Experts of a small language model: 8 experts in each of 12 layers.
Below are experts of layer 3 (counted from 0) of a mixture-of-experts language model. Rows are named router (the router's row for the expert), up (a neuron's input weights, with its number), down (a neuron's output weights, with its number) and show model dimensions 0-159. Each number is 128 + 32 x the weight over its row's rms, rounded and kept within 0 to 255. Numbers have three digits each.
After each expert's rows: "gets" lists some tokens that make up at least twice as much of what it gets as of all text. This comes from a sample of Wikipedia text that the model never trained on. Tokens count by the router's weight.

# expert 4
router:139124127138120130134127139129129038141134222114129125118220130022141138144114124144139140116116130122134116126123117220216144213034131133225152035120118121118121131124131134120127133123122124120124027126223132038128156138127129130041220219124126135133128114138144125119114141129135123217119128115133132129132120126127134117105115123130132142122106133118118143139135131132115127123032130134131128227134139123118122138138129125129135139107138122134132117120125117137122120043118130
up0:109025175146108156138134128103127123124099180111131149168119116121115151164095158082095147104098135098124159082155149116154125164118199156150110126097148108119043138137161116108093172152124091140106121167133138122112064189127159128149148138130099111131176163143179119118129091099142139131139156119130188087124176136119125119135122073147109133188138088046152129134110086109154046074128080173136111110117159105127102082134162107158119090120159124116149162173175083119113133118124110
down0:098074091145127120197156115160132174129149083082147125115128116117161135137101107087115118096133109163164061132155140169126149108149111184076094189083134131147120069128154107169076144137152086129119119137135123086106145106125118124126132087106154122143152106084083163151196118197117172147115145105123142128072124120111141166115124132117194123104044125095147114139130090133150129098108131199182187102123088108146163083083068132138059127099068118168208151098133134190107089109102120
up1:076197106122119166107113107210121129127132090070144127181127177112153094134086079119084175089108067142114079110158100137099050145103152097126151119172171159088127157153157154165134110153106138087091144110095104136182175143062175119149137160114188155131053034135122112127137070125143175137108147147183137117101176080188112138129135158155112125137155161150118197119099124128140099113108132076114125133098126115081154155112167147133174126123111125132133111078135047128108099113130134
down1:122146128090138106087089127139147151171130102147161120154065079167125108139143164109099107091109157101188120095083135118139122255194162091130176099172080091168091046135060125150169141092101113132147149109117113123151127174124107109120103050075143087104100099144117108142102172084154103147100137147186115116115117114107179176166116129154136091120110108197185153100079154125106140136117124091080121155134113116143130140188075189106106118102142121096137103094161137140091135123095095
up2:091123119078052146148117114181135113102086123130079172144147180125170139124138173067137159127117161123145134073171082117116082107145130116113118109157135100094107176117084159161130155051157122138148086065130112144168084169044148169111108145100137121159075119063096134155171159044136097139117135106116127124142104120134118089082118109066109112170164106166115157187151101096118056119153125096129136135196069159115124172152133096161149140191177090155164078079088141144093110145072172
down2:175076048092110130138103083162165085179155194155083100145177122108051075125131162110183105104103164172148119119082132122117168138156154144129066104101133132115184059148117165090072122113132134080128172105102138117148143116157110108125083109113135130109119121127154088120156150144095172146135148209110111152092132146147123159106153144099147132084150146072161160129102162144145123127114114114090106187158139109156141065115115139145083109160152148170157122089098135160141103150184117
up3:142097236161106156164152143158112136056093126103084165051090118102095174160139067126082106151085130110141093047122141127145127138139153114138092153128126125074062134163085099084149135110163115122187157122148080126123145143138112137142132128138168124146092146082118077111135094116067148120126111127106131149136112132123192172109144182151158120107145134119138065116176144127197123108124095128146151120067157101092162124198140114138098093162101123128089140129187172115122148081115146
down3:078154095169126152137161130122150118080116068094087131133106124116156157135158111104146115140094152144076093106161155145188130109111130140066116160151119165110118107175148086112151202165185148142173102128155134104131172085110129163100092090165134099109114160124126174143183154201132117125085098101138141163174145111066156134144080140166145148183072169107146105161077059104126156113153134192082197093125085138201130134092057178074132109154155120127115130143082127159156079139069148
up4:181150121175098097149098184137162116164116124183128124148109127129148146109121091105138124100106144179136132146135148140127108123126115167155139152124091142166160176149082104175130139103200119210173155118127096135164126110134126128147127090150139150143137150071119108151178154099118035139130122145074088198126080134078094141055119130117095101098039126097149085133087132083169159049135231173158123102185144146111079122122092140114134165176165056184148113150080122143107122132110163
down4:194088116069122146121104131083137134183071159108128152107155135110097129085141162157223131187073164118122169140098136114096134071083140195159140106086155127087193132102083120073131128161122180166118105090120139102126104081207095140187126170112162123187153087103147103110130099099190181097144176151105101130087123136121129139167059127186106118141099123134146154141130166144149090170103138088134120184109155159125154127120154102108148057097111142095138103136106161108176153182165175
up5:047127140125099110108153064137145132150103151145112114110143148166169104169100153170165141150152120163110089068116159138137116125093133144147122098135130081130148105129184124138115169111114108084140121123133093144167079116148132156115138159102115134119126124187097155146097174147046175148120165097150159099136127159112173109060156152134141206116219161133042084073128159111132065165112078124165106118097143083105093113146137112126132084125106183097144127114099067165106189120168108
down5:123123124130143095203117104126084116119138143161118099098093135108174118134143068145076103050182165139115148147131138174122141122071101134127145095185130092146107079136131114107208181108125134106116120117103083147118085168072144100150175120127096133117125221195125067110126124121144143097119189136119114123116143110109067167071186156093124138126148148143131090094104136108078185115109105149171146120191154106131169109132153162141123177159151106179140133155147132127127080089119114
gets: "s", "'", "=", " and", "a", "d"

# expert 2
router:147125120134124125132134132127121038134123218130125131123220126030137140141117122141135126113132129122133116124123116220219145216035124129230132039125128128125131130123126127117139129133135128126132031130222138037131158129138132119038220217130112138116137117141132128120123124132123129218124134129122137128138120132121126132107115123121136139133110137126118135148137129130121122128027140148135131230136135135120122134128128118123130146100127115130134115124130131135130122043124129
up0:166121127131149080184123105151141104167139113071155113162133071114127147159185156110170152114131089094132119175167125136129129136164120105132143154153087130175156077115138096133135180095158134097145108140106125143197160117087129147139124114089136139149166151148151123150159126131123116084139176140096124058111114081126184144137168121118112153137138109161110108138128051128049180151144152113120108108148140155000158092192154118117198065180134137120139183061113095177145158159141137
down0:167097102123130169151143101148140128181165149120152107060075094124147070091119131099102159106134121133129116114120156182173118125165105142154125149111108157138098146135138098128078137160100088093114158111211103168165146155154091149045127171140109078100139153123144110103105125138099159143116143153123167079097151045136091125126119135124177149116150116153113166106093121129129146106112194068170161164168093106192088106084152105127140085220174116115129135187108134089113120097091138
up1:101116162043173084118151099128163137140172143129075123115161166121050125144154141148144136167160136123121209086158129068107126140124103091095105136046131188121190070159149160144067149108104130119163146162144125093148101161134103103149093130126136111154078193152187156126149125095081142175139112156140138147140085109126162150123125125091146139086101110120168145156165084176110104124124159124190083118137115154069176100187082149108113125159117209097122140105131159117075119144125128
down1:149172103108123142083157145141165110157104109163093140120154144149111140114165132156127153117169171129062124136084111082109140109130139129178159119102203148150102121127136111077110164163166133130140160152074168148114123057127110109127137096050139137155169080194054174063146138111181126123094095123126176104170131123139152109070151115150119151131131074091092142126129114090153138067154076122070118132101125174102063126083094112174138111073174128185136082069140173063090150169102164
up2:116193165111187072121101100151139111150157123125061099153124146121097134167118086128132222134185114114122196103092115121089120139141123124121107135141106115117124121183147085097127182177152123159189117104108132152158153143150106147131104116095153080104088140107161080130179081099105151167163138142146125126131128133155126079178179121168180142169112166147082141125133100110173127135141131122169110117188046150171163179167106107108136132124113133111048164177158108125141145140117116
down2:125148153068111124118112084136155151083090110162080142141105129131127167078146168186121149121123168095099070122155135117155130173155180139117143112168131141118133114161093135164174105090156030122176112197067113028146121139127140094151082089094149180122119091177088135141123122146185151090148122098149124146152112169079169086164089133121144098133175108158096142149161112134081165142141097103082146124177089168111089173129133112143077132131120108153166128167149093089171119147125194
up3:111149164116187103125072148130088144110158168072184145181120162141166171161098130154105166080179135198121170130075174126156106148070164144141124115158122143116059098095129127147076159147113214182094154134119097139121138156156135111150107148154160152173058147101152087106106115123139136141147151098110124173123130145169125121137182177109074119152093105165148208129147138064142089130116129094113110113136153108127107183176144067165085112160141151119134124142133159104089108133126105
down3:200105134082137151165037094115152156059094140121135056125119188148155115107159181125139127139118143110117118125183089099117145153091128113084126107134176148100129147144124159144095151094152153093138081195081172059205099092167122068111140094098158151132163102160101160161163157104096155116141054144164073167139141179146166156115130164165146133139072064128134097145155148071127129129146117132103188082169127117111081131178125116156108153127114078105196183092109117142188147128111138
up4:119082093080141034077117080148126121111139130106093117108123085117130089155169157168148091175136123107102133151127140123098090150094148098114083116157097127129141137174128100153189138082134171139166134127117111130114110122109086159131129139026110108165152121139128122139191128108127101138129129159106127103119136152095154149224119029136185108081133124155124096134089068136122111119124167146134143135199064103097154124121121152088179052090136139122138187101102164191147123162181136
down4:115122092095142129051218106120098156158162119135099141189130084156168154074084157150058150157110094166125129115131172144132133176142147163127148136124097133096176146089080098102208129062155054106146154073160077197096157156166088169160094123149131157137125154078155129102069131137140125116092104131124180087156123123100113147144141103134116123149128161172083149135108149153111205106146121098136136149195103128072116138119217148107143132157163143144080117217103148115098117108049151
up5:125051144092121103114081139154161159092136129098115152160128114120120121156142110120052158129158175141149123102119123116130068110108203126160075121114143112077086131093117147170072135119117066149138133143112114145134134087095156095158124110161170078156066122173075166155155147091138156123125116149120189129108119094095121112121090094171184100147128139089186135145138100109106105106099129035140149132081136160092133169121185154051123153168225141179070164188098120125110125120183104
down5:140094099113119118061145089115085151176124161152143136117145130136175086079105255065096101175106155142143114114113160166097150112129146124056188159128131108169189150117116111149168201091153202081101103108078171120131128146145103147174061098151192118173185108083144188100069148138109107142088073177078132100089101150151157145108148134132137105168154190136138140157129125125079082116104109172146150141072134123070122130159129173083128163047124169139108127102137070095090143128082099
gets: ".", " his", " a", " \"", " as", " after"

# expert 7
router:138120130133123125133129135132139036126130223110121136127222133027137133135128124131128140119119133123135117112117117221220118216037130120223136034123119135121127120115138133118131123120133119133127034130222130037131141132135116135038221220140122144117120123133145134126136128129130125219119126111124143136125124111125138117115129121128150130116109131122113138129138130130125133129029138137128116225137116130126123140139127131115139143111133126129129129122124113135120126043130130
up0:186113085141202126166099068105104104084101119153105078025129170125101155141147084125108148073086126088136131120168185126110201160134109171150102099146122113128108163170115114089166151102131105106118124156170124121181115061114126175113113136125122128184134131114122116111112127122139101143146066178175166104132097119165159162162126137104089086097203145068130118145112106148125088133165132108157121134137099185114143093118170153191049148134089085102129158110121152123174138144115137
down0:080126156137177177106149111138148136138076096142091074068150098116170126088150121116148102137119157075121121128125108162141172124211111113167110191140084124172180149152118124145162171162134130087120086117144155123142111097124158096108148128134159112130121124174167117191178147088171106129045111062169183116112064146142167106110154124099156107153126090118192177141125177124176088078123169134192140116101173140173126153139086145177133169129056113163175122128120129148126168128071108
up1:200184159168090139120076116088169130115078094139140105137158084144133124175133129114193093117175152101120175135108094146134098124130177108110131107133112089132101126146107170140109150198135097194162135135120143105093128102066114164141163116165117104124115094196106175210111138050073097162147156166170186114172111137117130129148111089077093136123113152151110135151121156141115078195120086095157145131107092132118123077155141105107151182138173101126057158169100127144137108107118156
down1:175146069178143107093148141107099095175109176110126113094106143087130122068162080125120165166157117085159137143116095130138103163115097135146122105132096130114117103074099109112137174059115102081109245123138161136128143118147178090100112152158142129195144124147059141125103089148116121132111065120151183110139154145119112169154128096151163120100155142138111118076126110133062117139166188107113131100114123222124144095150105129114113116139169119099155106130110142151129183181113070
up2:168123093111152098078114124156160117156125146101091122083119097136055138110105184161180091129114096079083140141137155142131165134128127113124132165151127096145120085148109130116062168069104144103125123105128185147169112184116061156120130136147112125083155122169151143150190119151111097114119131182196147093141121124144133141157101109149146084063046088097164196075086107152136127089133112125158169125106109133114123078171116125163129156152162140086116129121145170166111141129102175
down2:160122140193138087143115077127189099177190116111226141124081153117146121061121080062122118072156124160092087122115154158173146108094117163084077145170136124141135118122166103160117166180134122108127154097108102116070146066175173165148126137092142096148135171147102074121119118128114129135150106136170105157082115148144073159110088163158123099176156156128183090122083155168116137106110067098225175090147164178061119144136153138134123108132144119157153130090125039128105107160161134
up3:096137094125078121147149041111137122120133124140154105133153098161094110109200108204158098114137137142141122170146190116107228085115154094139114122147163144097097082101135152106026145080056067157136119153146087138165131080123109140131164161080165117177157137142150115144116172147178138130075119143172145127133173158178160135113067143135150169102173116154173181152152083123100094072108169172144167149106129168104145124133148093163125121159105140124115126163063168131129119154161124
down3:117128165115140135138143106133174147075065078105158138108111071129098143116159154120145126080123103136144156098143180089109121142165095159131112120217110164181086172135142185130129206141201127108183085108073096155097122064123149076119215118154148111096093112160132118188124094098161144233115116093152132080147100106117156085174126161138156098115127115121181131054116121131148127131120128160139161129165124146136139141207146191167120079129123152113139112096099147128162164142101124
up4:136160126158141153105148046107137141195068114106112165109126106133102128134181109138110161120148150147104130120171099107132120102116156121126114123094130118134182154136062113083080105141072143144138105124144133147124062099097108158139116120127128130168129149086078120161145088091104170138141142124127121097102137135080107177074041214136140139128143124135074146151132170086051100132159117140150095140113148102149133179107127109133108126113108081084131119168122112081188114117154155
down4:180146181143136150105124076085150114126161131131159082123038096097138119136144127139105092118111122136128115098129069166145149108110159103120104088135103109168101101104076167104139155158129191134130113043094063179152133112125157105143096145126118150134116129135165138102122091144146167122078086144068109130066079089120079102144116141214122160203228155098109188122117116143116185120063106132088106175111169134128201172120167128166137117136136118075154187169161117107114107168152154
up5:107167152174126066088151121083144102111101145103135181167106079125145128131116115132152193106132164168105141135176048115151132128121130174125153127096086160169199190187081177139057065083120137148097136141122183111062049205114078122138088109123175103154140134114048103125164118085120139142116131114155101105085107113095113151069087085134076112124092140153118113082075151115117175133164071104107175127138141090099165119142116087060095165114188085058056141104128114122160157150066181
down5:137160170168170095171165110141152100150210175085164123055120182083147167123120115091152120105120137127115147102053098132173153087132126152142114093069176100095113122104190139113061130183124138132065136074118106110129142130125120093126096086063126088143138104094155123093127104092143108078104139209093098114121125127156133130081181136139095132120078078127098119126141162159114175154065096117155111088094211121156156183076095101141174082086172176098113112136170132104121112148163153
gets: " of", " in", "ing", " for", "\"", " ="

# expert 3
router:149119129134118127129132123133137037135136221121124138124218122019135134153122124137129133115126130129133119117118132219218136216036132129225141037137124129114125130116128129115135129126135125124120027118220126038132144127134114126040218221118120139121137135130145134131126128130130118219123135119130132138128126129121141123111118118122138132124109135119112141143131126127116136125032128133130122227134134130119114136140139137125141146107144130132131101118135112134125117044132135
up0:089107123150119108141154101146074131153134135084117129170111180107115122146168112064101103153146170211217130152051135146138112138134093172108151151142130146139111121114110136112116111069077221156076132137096124104141123100139054151148123122132109139193087117178152142129128089100110152124143052132077135112117134109095140117086194077125103104115118141107140149067139109158148099169122133201133138115147156150163164132125164178108236109132146121142110131185106105200116124145201145
down0:159156131126164132143163074219147177152172161128148146105135162123175150159122119104158092101131107147142131149135114134082142159154157139126176156146154115129067078120121085156151133211118046160142161138191098130132175120094089142156119127129151094165146121130154098085186172099136086084131111214167152121158114081118092145083120084155089144150106167123102227127065173106102091127157166142151116143161172223134071136135103134143075131121133148104175133155109100114134136122135145
up1:132111068074085121135132138160122115115127134139099113137109150092094124086140094138144144113114073198120105157079128096140082155130127161116088126136114132151138108138153147148107145081071051127111128119129019112119080018131123127168101129168074146098093101112054127168104177195147176126144132129144136105111104143133149104154098177099147105169127134121147079161114135147147136170118143142136161116169118164180042131092116141134116156114123113138132127118101076112153149162103092
down1:139085163097106132174164155119157094112101102106152133104140080063183085092122146145132076129166125107146202118086091152127149197136153224138098129140137129141125127158124115139112101117153167150193126151158087136090139115114146184141104108113137138102167117158194131110145139127175075128157134059135129155154139087178097151127111117128122145134086077094136123147110176188150100106141134145099117122110197140145118136133119130167153124073158118108099112157119066135178102133193077
up2:109156127138136104141072147097180137091172128096068154142160130127137079163164073128104110130106091119121139128120136091147156149156108137123118126151150113137134113204124171149120113107165095149135135120168154125108139152156091155128134130198114144161093144134068136112207090143150141137153111172032094079121160121209156101146135113141143073117104173177105114077194103202099130107130119165132063162123116119121150149105119110109134177101170116130137114117153181147163095108173144
down2:158133136111144126175159141102128217172094143123119096138132145111147104141144111106148112138119123109108093098136123133109160119019089181137086101164187174135112136177201116165141114084094070120099151111121134152135140088153126134128096110157120087093153101063139105047158161113100122104166203166146152080121115108112111150074114103086112090125095188122111201120123171116101117134142141145157116136114145170000147088167159172194165102141110082115122137162090137111144156131117144
up3:092114149136110169108082095122142130147110103126143079109106142118151189145106169090148164149157116111128090127135133119146151125097108135109149139141107037149089093111033134080104088127140119094123117153138110143154176067131103089119122130065179137100119079213160153109097067147088148147130132176123146159111146133163109129130117101115133120093174097176101113122177127167191113127132111132137109131132165093154165106089156078148083203190130144169100123089148125163139183103124158
down3:132117154149087184103111093175128172164159071129111115130205143065141135137117182100127127143155143092133105209124149141178151117132165153136165187179101157155116182123178116101197138140101150121127119095116178062116130066124126122155119076136147132137145118166207117139169140111107127099114133140106178131128123169143166092137113174148085075167136102123120154130108130108161108103141134145124140141107108093076132139131159117109087116147181094127147158145113184074116102159145134
up4:155119111135128147167142113164168166135140121171172121143160156121169087158117083145078117132089104184162117083123165138142166136152153125130227115148121126142108146130118130166118173140148139128058112170137118121198230131137139170126099124159135105122198136202144105113115127102137093167130113136125147144119080102157141150117146151099137124140111117099176091145109163135100158154129149102143134108138130123037147076196132088092102060169078114164106128115133076117145118104103070
down4:142130108062180173092159076196100120109161087127123132139119151115138158102116183144080116164156167142075193117156219124091063087155115057088145139138066119122119160068126087158096101159090081125099114125213101123080113102111103178038142152185202129158147127129131176140105139084143120078131110132088187076124143049130088136123136124123119106119168203151155144120113092123116088141186138127143108182111149113143187107153132093101112181154137115166141120120085125142068135159137099
up5:135144051172140113098165102091085125168098146064129070169160095128099030149218172105142135142202145148070149087162122119107149144158121142130117133146079119116145120165053080165138183122156090116138130114112140118100166123099233112154127104149121145159097127148104120086157058136140145128209099069088100149114149100105196117108131123198164095147148088106115119099088103122110104110138152115136091150169111180143125141089081122115178135085168090132081135134102125085156133125094087
down5:141127166088083173125138121131145187140063152119113106147117155129130122145195153165060191135118187120217126123132085113134107209100186103128152132098097159109152143114142096140142097151134165088168097138102162157125135119082091129108140131135139168157109064121040145086096154126180088161120136151131087116146066111134108160068121119122126146119172115080105126089078162105156106076100090155118101133137151120146149130135085130164157120061128123217149183135116158088166082120189100
gets: " the", "\n\n", " The", " a", " he", " to"

# expert 0
router:139131128132116131129130132136133035126126223114133132140221130031145132153115126137133130111133133133137119111119125220217119217039136134222133033131132127121128136111143130119120123132129126134132032130223128036141135133124110135039220222131130147112127119127143127124125126125132127222112125107125145127132132126122132130108124111124128144129118131111111126139132124130122122131031128144118121223135124119117119136131123119116134140109133133131134133110137119132117128046134129
up0:144164112074100107126124183130105118156108090171086075143128129133093105165096132147136126125071134105100151145105153148125158107117135104106169119098129183161137162085214127129150067058111170126106141087108171153130144064119080147137147100111131094117136146150148098150142133181091114140092167127122136124129115092053144084183141121149160140149063082198122082089115182149134193155082116172119129138153103131121089137117120156134148116169082114124132123113159144133140093148164158
down0:112110110126155047137097163122189107100146157155097117108102132185128168121154163113118093146118131116103096121125108144155140103105131145135172066146138194148200164186096110143101152142087094110163100106131111117104148088159113129077083129159209154158107186087160161156150152155114126095119093168111142168079038136132197157097143168091136101156128085110109175155109136138144113097125157144130143130119145144107169189137123146139115105111163148126167152098045165151144114132126151
up1:139120090056143127075106130100124104094153110155152053083142138158116106062143105131153170080141159163081117108090107123137153139114180068153224102146098143133096091215151138133108148137104155124183125107149100122115090052163132183149154141127111099149135159111144087137116124061141206135188142101086139085102143149164114117138084110123148095177099169093125130080136154156118190207133141118126103156144163098157135047107123135094119087147167105154102133096178102128088182136147150
down1:098158155179130159126068115133057115114151130057100095137122140174120082151107073123046133107155163090132166130129166101103187160131091120101103121173092063143138127111173131185120113126114054069114147066128141120078128133164133152106192119123105133125146110118132153153119132102141138117136133090107152064181159081154128086200141229090145177073182127103149170084124105168090139108108121193137062076146105039166148130144102153187195115164086151120161169147122137125124124157096095
up2:091100184146117171132066125117144111040165155178175152124145175117192108172071159112131142156185105128100118147161149113123131130137158137144119133107078109129152079164170086152132149112167108121089140124132149104137140072035151121116130158159101189122090091123082077110124173104116126130051087140111117160157129122140153124100114110094133120122066152154138100126142130172103102151122148120132112114152085085142119098101127126131099031163115156093099185155171113185097112116119130
down2:130081154184121129109135133157111161063154104128135117154094100138127125103133174142162100135114143167152145126111165159121100078142073089125099183083084120127183191096146154163131148122155117140139142164107063150083083144119078162153164082126101072130146062108198149116084136184159111182111130105074132072141147136180127078158128134144094162068141147118141086119145128151126087094150036184092106112154115041145143103131125104130169073113121137131166148085112156143151125041154127
up3:106127099089156086111206120106156112124111128117144020078124153128094102066137116172166105154084140161116156041158076143128130152140138102140134122117126160142105143162158111148122029167122091122208146086106128126131089159150165122147117147120193074166113110113140155177116028117122147139156121134121096082041146121140034114130145082088093146097109156081149136112105103161100106142141136059097132147115147103102107142174131129093192080139181116168106108130107128127136139133170162
down3:091159101161081085131074114108109131114102137108090130159140104154120135143122116119043191121127148148137114139105154118132119147108113112147072098159180113160099080118117125078078146149061118077111170108139174097090126142136108144054173080103122187129121146117103167168158139123150169116130098096089156083126144064096109105189103175153126140141147173135125126123142133160077098120153177167113155110155121108178119123101093136147192104128167058147152112188172170094177127215145086
up4:081140096149116078132138100042127106125154127139195229143150144114119063062111133186160198134114113120106151073080165145131136138156127098122139136120111116198138135151110134121124103122134127096104128102143106105148080101138093138109123136122070124132171145092139111133117120079102175125107108135084106163083150138092102109075127133107104082075090089117189085125173150142107095103116090104137114134103157075155114147100147110107121026152151153130134123107131168248132155110128161
down4:139104144215166135093149149149058174119126150092138095091048138099094043085132098159131135168136153140124108133119133126164148124161111117123131118175108063096104140103118097135097085127107187112163156114151152110115122168128168167062184059095172058137162157113134103161127161084087108090110156076150163074116162052171174094141139149153147162154178153077128104123063134163131110122143101157142141082181131081076156155115107127121197117120151166116154123093107107123151158126154094
up5:109146097173118104137162074119102120160137112147054103136126100132096112178152084156169124148129141149095170105157096151133102115118117166148142091078107125152143146157112164129157101139041121142146154144128114118108128146156126149124136146084137118146156106134170144123148138138146116106172187123109136100126133081131131094063088152138129137150125129073117199094146088155113137155123167124149178106155105118129155196167160144129126104106134125154086140106166132115157119130063123
down5:100141152087149100156128120121139151149161092092129098086062141162150160148097142122083145121134142131133060124160122094081144143141137177110158096121176130142129054144149082135049211130152170139159072075159099155069139117165151046131128120123149094094168185098185158129145123125144142089076086174134090104094140125113194153070135127115127104155074132075113122099136124083109131135146163085144200183114149154127134114094125137122109114221123192105126110107087173123059156164110161
gets: " |", "\n", ")", "  ", " (", " and"

# expert 1
router:151122128138128124140131135134135036143126221141121106126218129033138143136125122148134135115136136124122124138138120218216134215036130136226149037128125132125124119128133133126116137131130122122138030127223135038142152136136125144042220218122132146122128125131142141120130129135120117219126127116135144122133125124121124126102122123122137144122108128118118145131127129139124123127028137151132124229135138139115131128135128104113132145106131114136132121119129124123123133047131123
up0:082093131099070201107146119162149124154128148117051127128151089121139116125104082150122102048148120140145127091143149122140072123144191128121135148162132096130067076091149197115140149114156117094071120127130042103150118114141132097146110153135155072106111138129101075130146055065154122112116155125127127145148090142145135129124113154174027155129133150122142105162096136135065097157127111075165156118149074090111142139168206168150158138141127155148133072067052159127195112124094116
down0:106157128128138106112106125112194116113148143135116155097188136130149101170126104140178136127100116125109045147121085097115112123164145102117067160101148093096077092108125102129094138132129096125151150134150112161086153128139094152148116116124102142145139116123128082107158143140151116112192193110158120081086091106156108153149162155133100137149074088170113193117174148111127177150116085121090114076117144150081094169146112091106147087091128128101188133141123171068155068128159136
up1:184122062148115135135061096122104138089156119093122145159132153123125108150108222148133200152127097135140095158108127110097088118120088115099129114208089083193084097131093153187089179087147074119135120151128132140147156126105070116137109116125139114112095089181086214177184153046171170106111120141127166087174125121099055064096138132099022154131176108113134099064128109132087133144100163114143181138120120044140117183087117141115161093164113165094040142114115102098117126164194136
down1:146117133116174133049167136152132134143118184156116159154100126093116131105167154139153130120089133086113105099091117119083139047110137088130110171132064164174187123089125084078121159172089132091121113084094131161102103077146162123158128103118124156126111056121104145153074131134121131123130100112108116115111124127109130148154124067136137116093068137126179096135131164130198190136145091145079185072092165144102136148146097112136131150138071070153071144126132094140127139161202146
up2:122156103135137137079088115131079100117135103155152106135127141136149145115134141104102151110093119098165041126131151121106094133126088065121095122127137136087138057169156146158066120145100134079181105141132150118106052156093091167143143135103081142126064100128132088140117110160172184129142114174152152107051132125097103122096095129147113086202092085131140124112081152171155096121151135150117064152170137129098168113120087107120174126171106141220155133161103072151144199116173167
down2:168084176070156127136088154137094106140170125187159097156115064153142144156177088125122136082102123095167139126168095105162139095106099169166096090145125066171075174133131138113148104127083169108168074109115136126176071144132107131125106134130114145122104135172082174064097091102107159127122103148117061115109083122137124071095116137099140163136145114100182087131098103128064049145144117081132154095130133198146136221139143102175115135108128134133133190029145101168138096161132094
up3:098203091169158124142092132124152130117154140038087099174141157122190088157138150112105180092153092131109178128139109126094090126119139112108138120117178097116120137131089190145138132095142099126131101173113134138128154092106052160135108129172128094116092142144091109213130134198232128123104149058122159165118132158132142114155209106148036108161106115137169046088135113146082147115118164108114163125171111078169150123068179158093141089115136133152154071139070088106118133099145137
down3:082091165120177059130112112103151119160151139131121135120098145090120148084094125121145188119175134095128168076044094073117152102165097135161140166078102104186156182108124078101138074143105078153120158068114075141142103166131132155143111086167123137132173115070194239084110153120149093099171110098135132086105128086153137090116147097120152141112099105113112153163129147170142102146141116139171116082146097111112136122145128124097141124159088085137190121101163118137111122127159137
up4:152085114111157136221076096115180098113137141107130091097110165122137109116062100101173134093144093117097130139175167118096072115128200127115121092109175119143085072129118198170126104128152150153081140067128076140209133116161127092146176141184132111129086104198097074153115152168156151091173099088171160133143107228130068141080109092102108129107138122123073159114097135168128099121147145118130114130168085126127152107070153110107122182084142104108062094171098108124127156122157170
down4:165107178146128136129136109116195101139143140098167127124136098162155134114122081104115152151174159136166175116099150109158174060108129141134120175171140034090104111109141084126128139099116120140155093148168134166141114107140108079165156112132134104105168130147125152086080096169091177127061124104140141061122138181132148166149119102124112127153164140103154181161157120158091112116146146117072150141114143138070130093163127146104076125113100153134133153138076145098121161105073162
up5:108123094063103163104106079126109129118145128162132105156155087130110150161136156154145146155103116083107163099118130131115201131133144130133134114193164161150156190150112144065192092131171181146147114173101174138160087100079066168129109153087166158200137139062155102118180130090050146116144155172106081054086089130099101125084087147125159129119053209193134134153059174134137162118122181129146077106131184098098165103157131117132068172137114106070160146130159138122149077122173094
down5:127141111136163111203054154176119114145137119099162159150051101125145109115109121073177143113185053145155126152110095117106141113070097136161112128161096155134161086187170209066151072113131177166178121135171057126104141117172173108095128210132126092155093110240104111123123096146152125109084154124084105149063147143131096128111140171135157150180069116118127143110137140132137124084100125090100170170166087174143129096115119111121153115145121146126166165128171113085146116156082097
gets: ",", "-", " |", " 0", " 1", "s"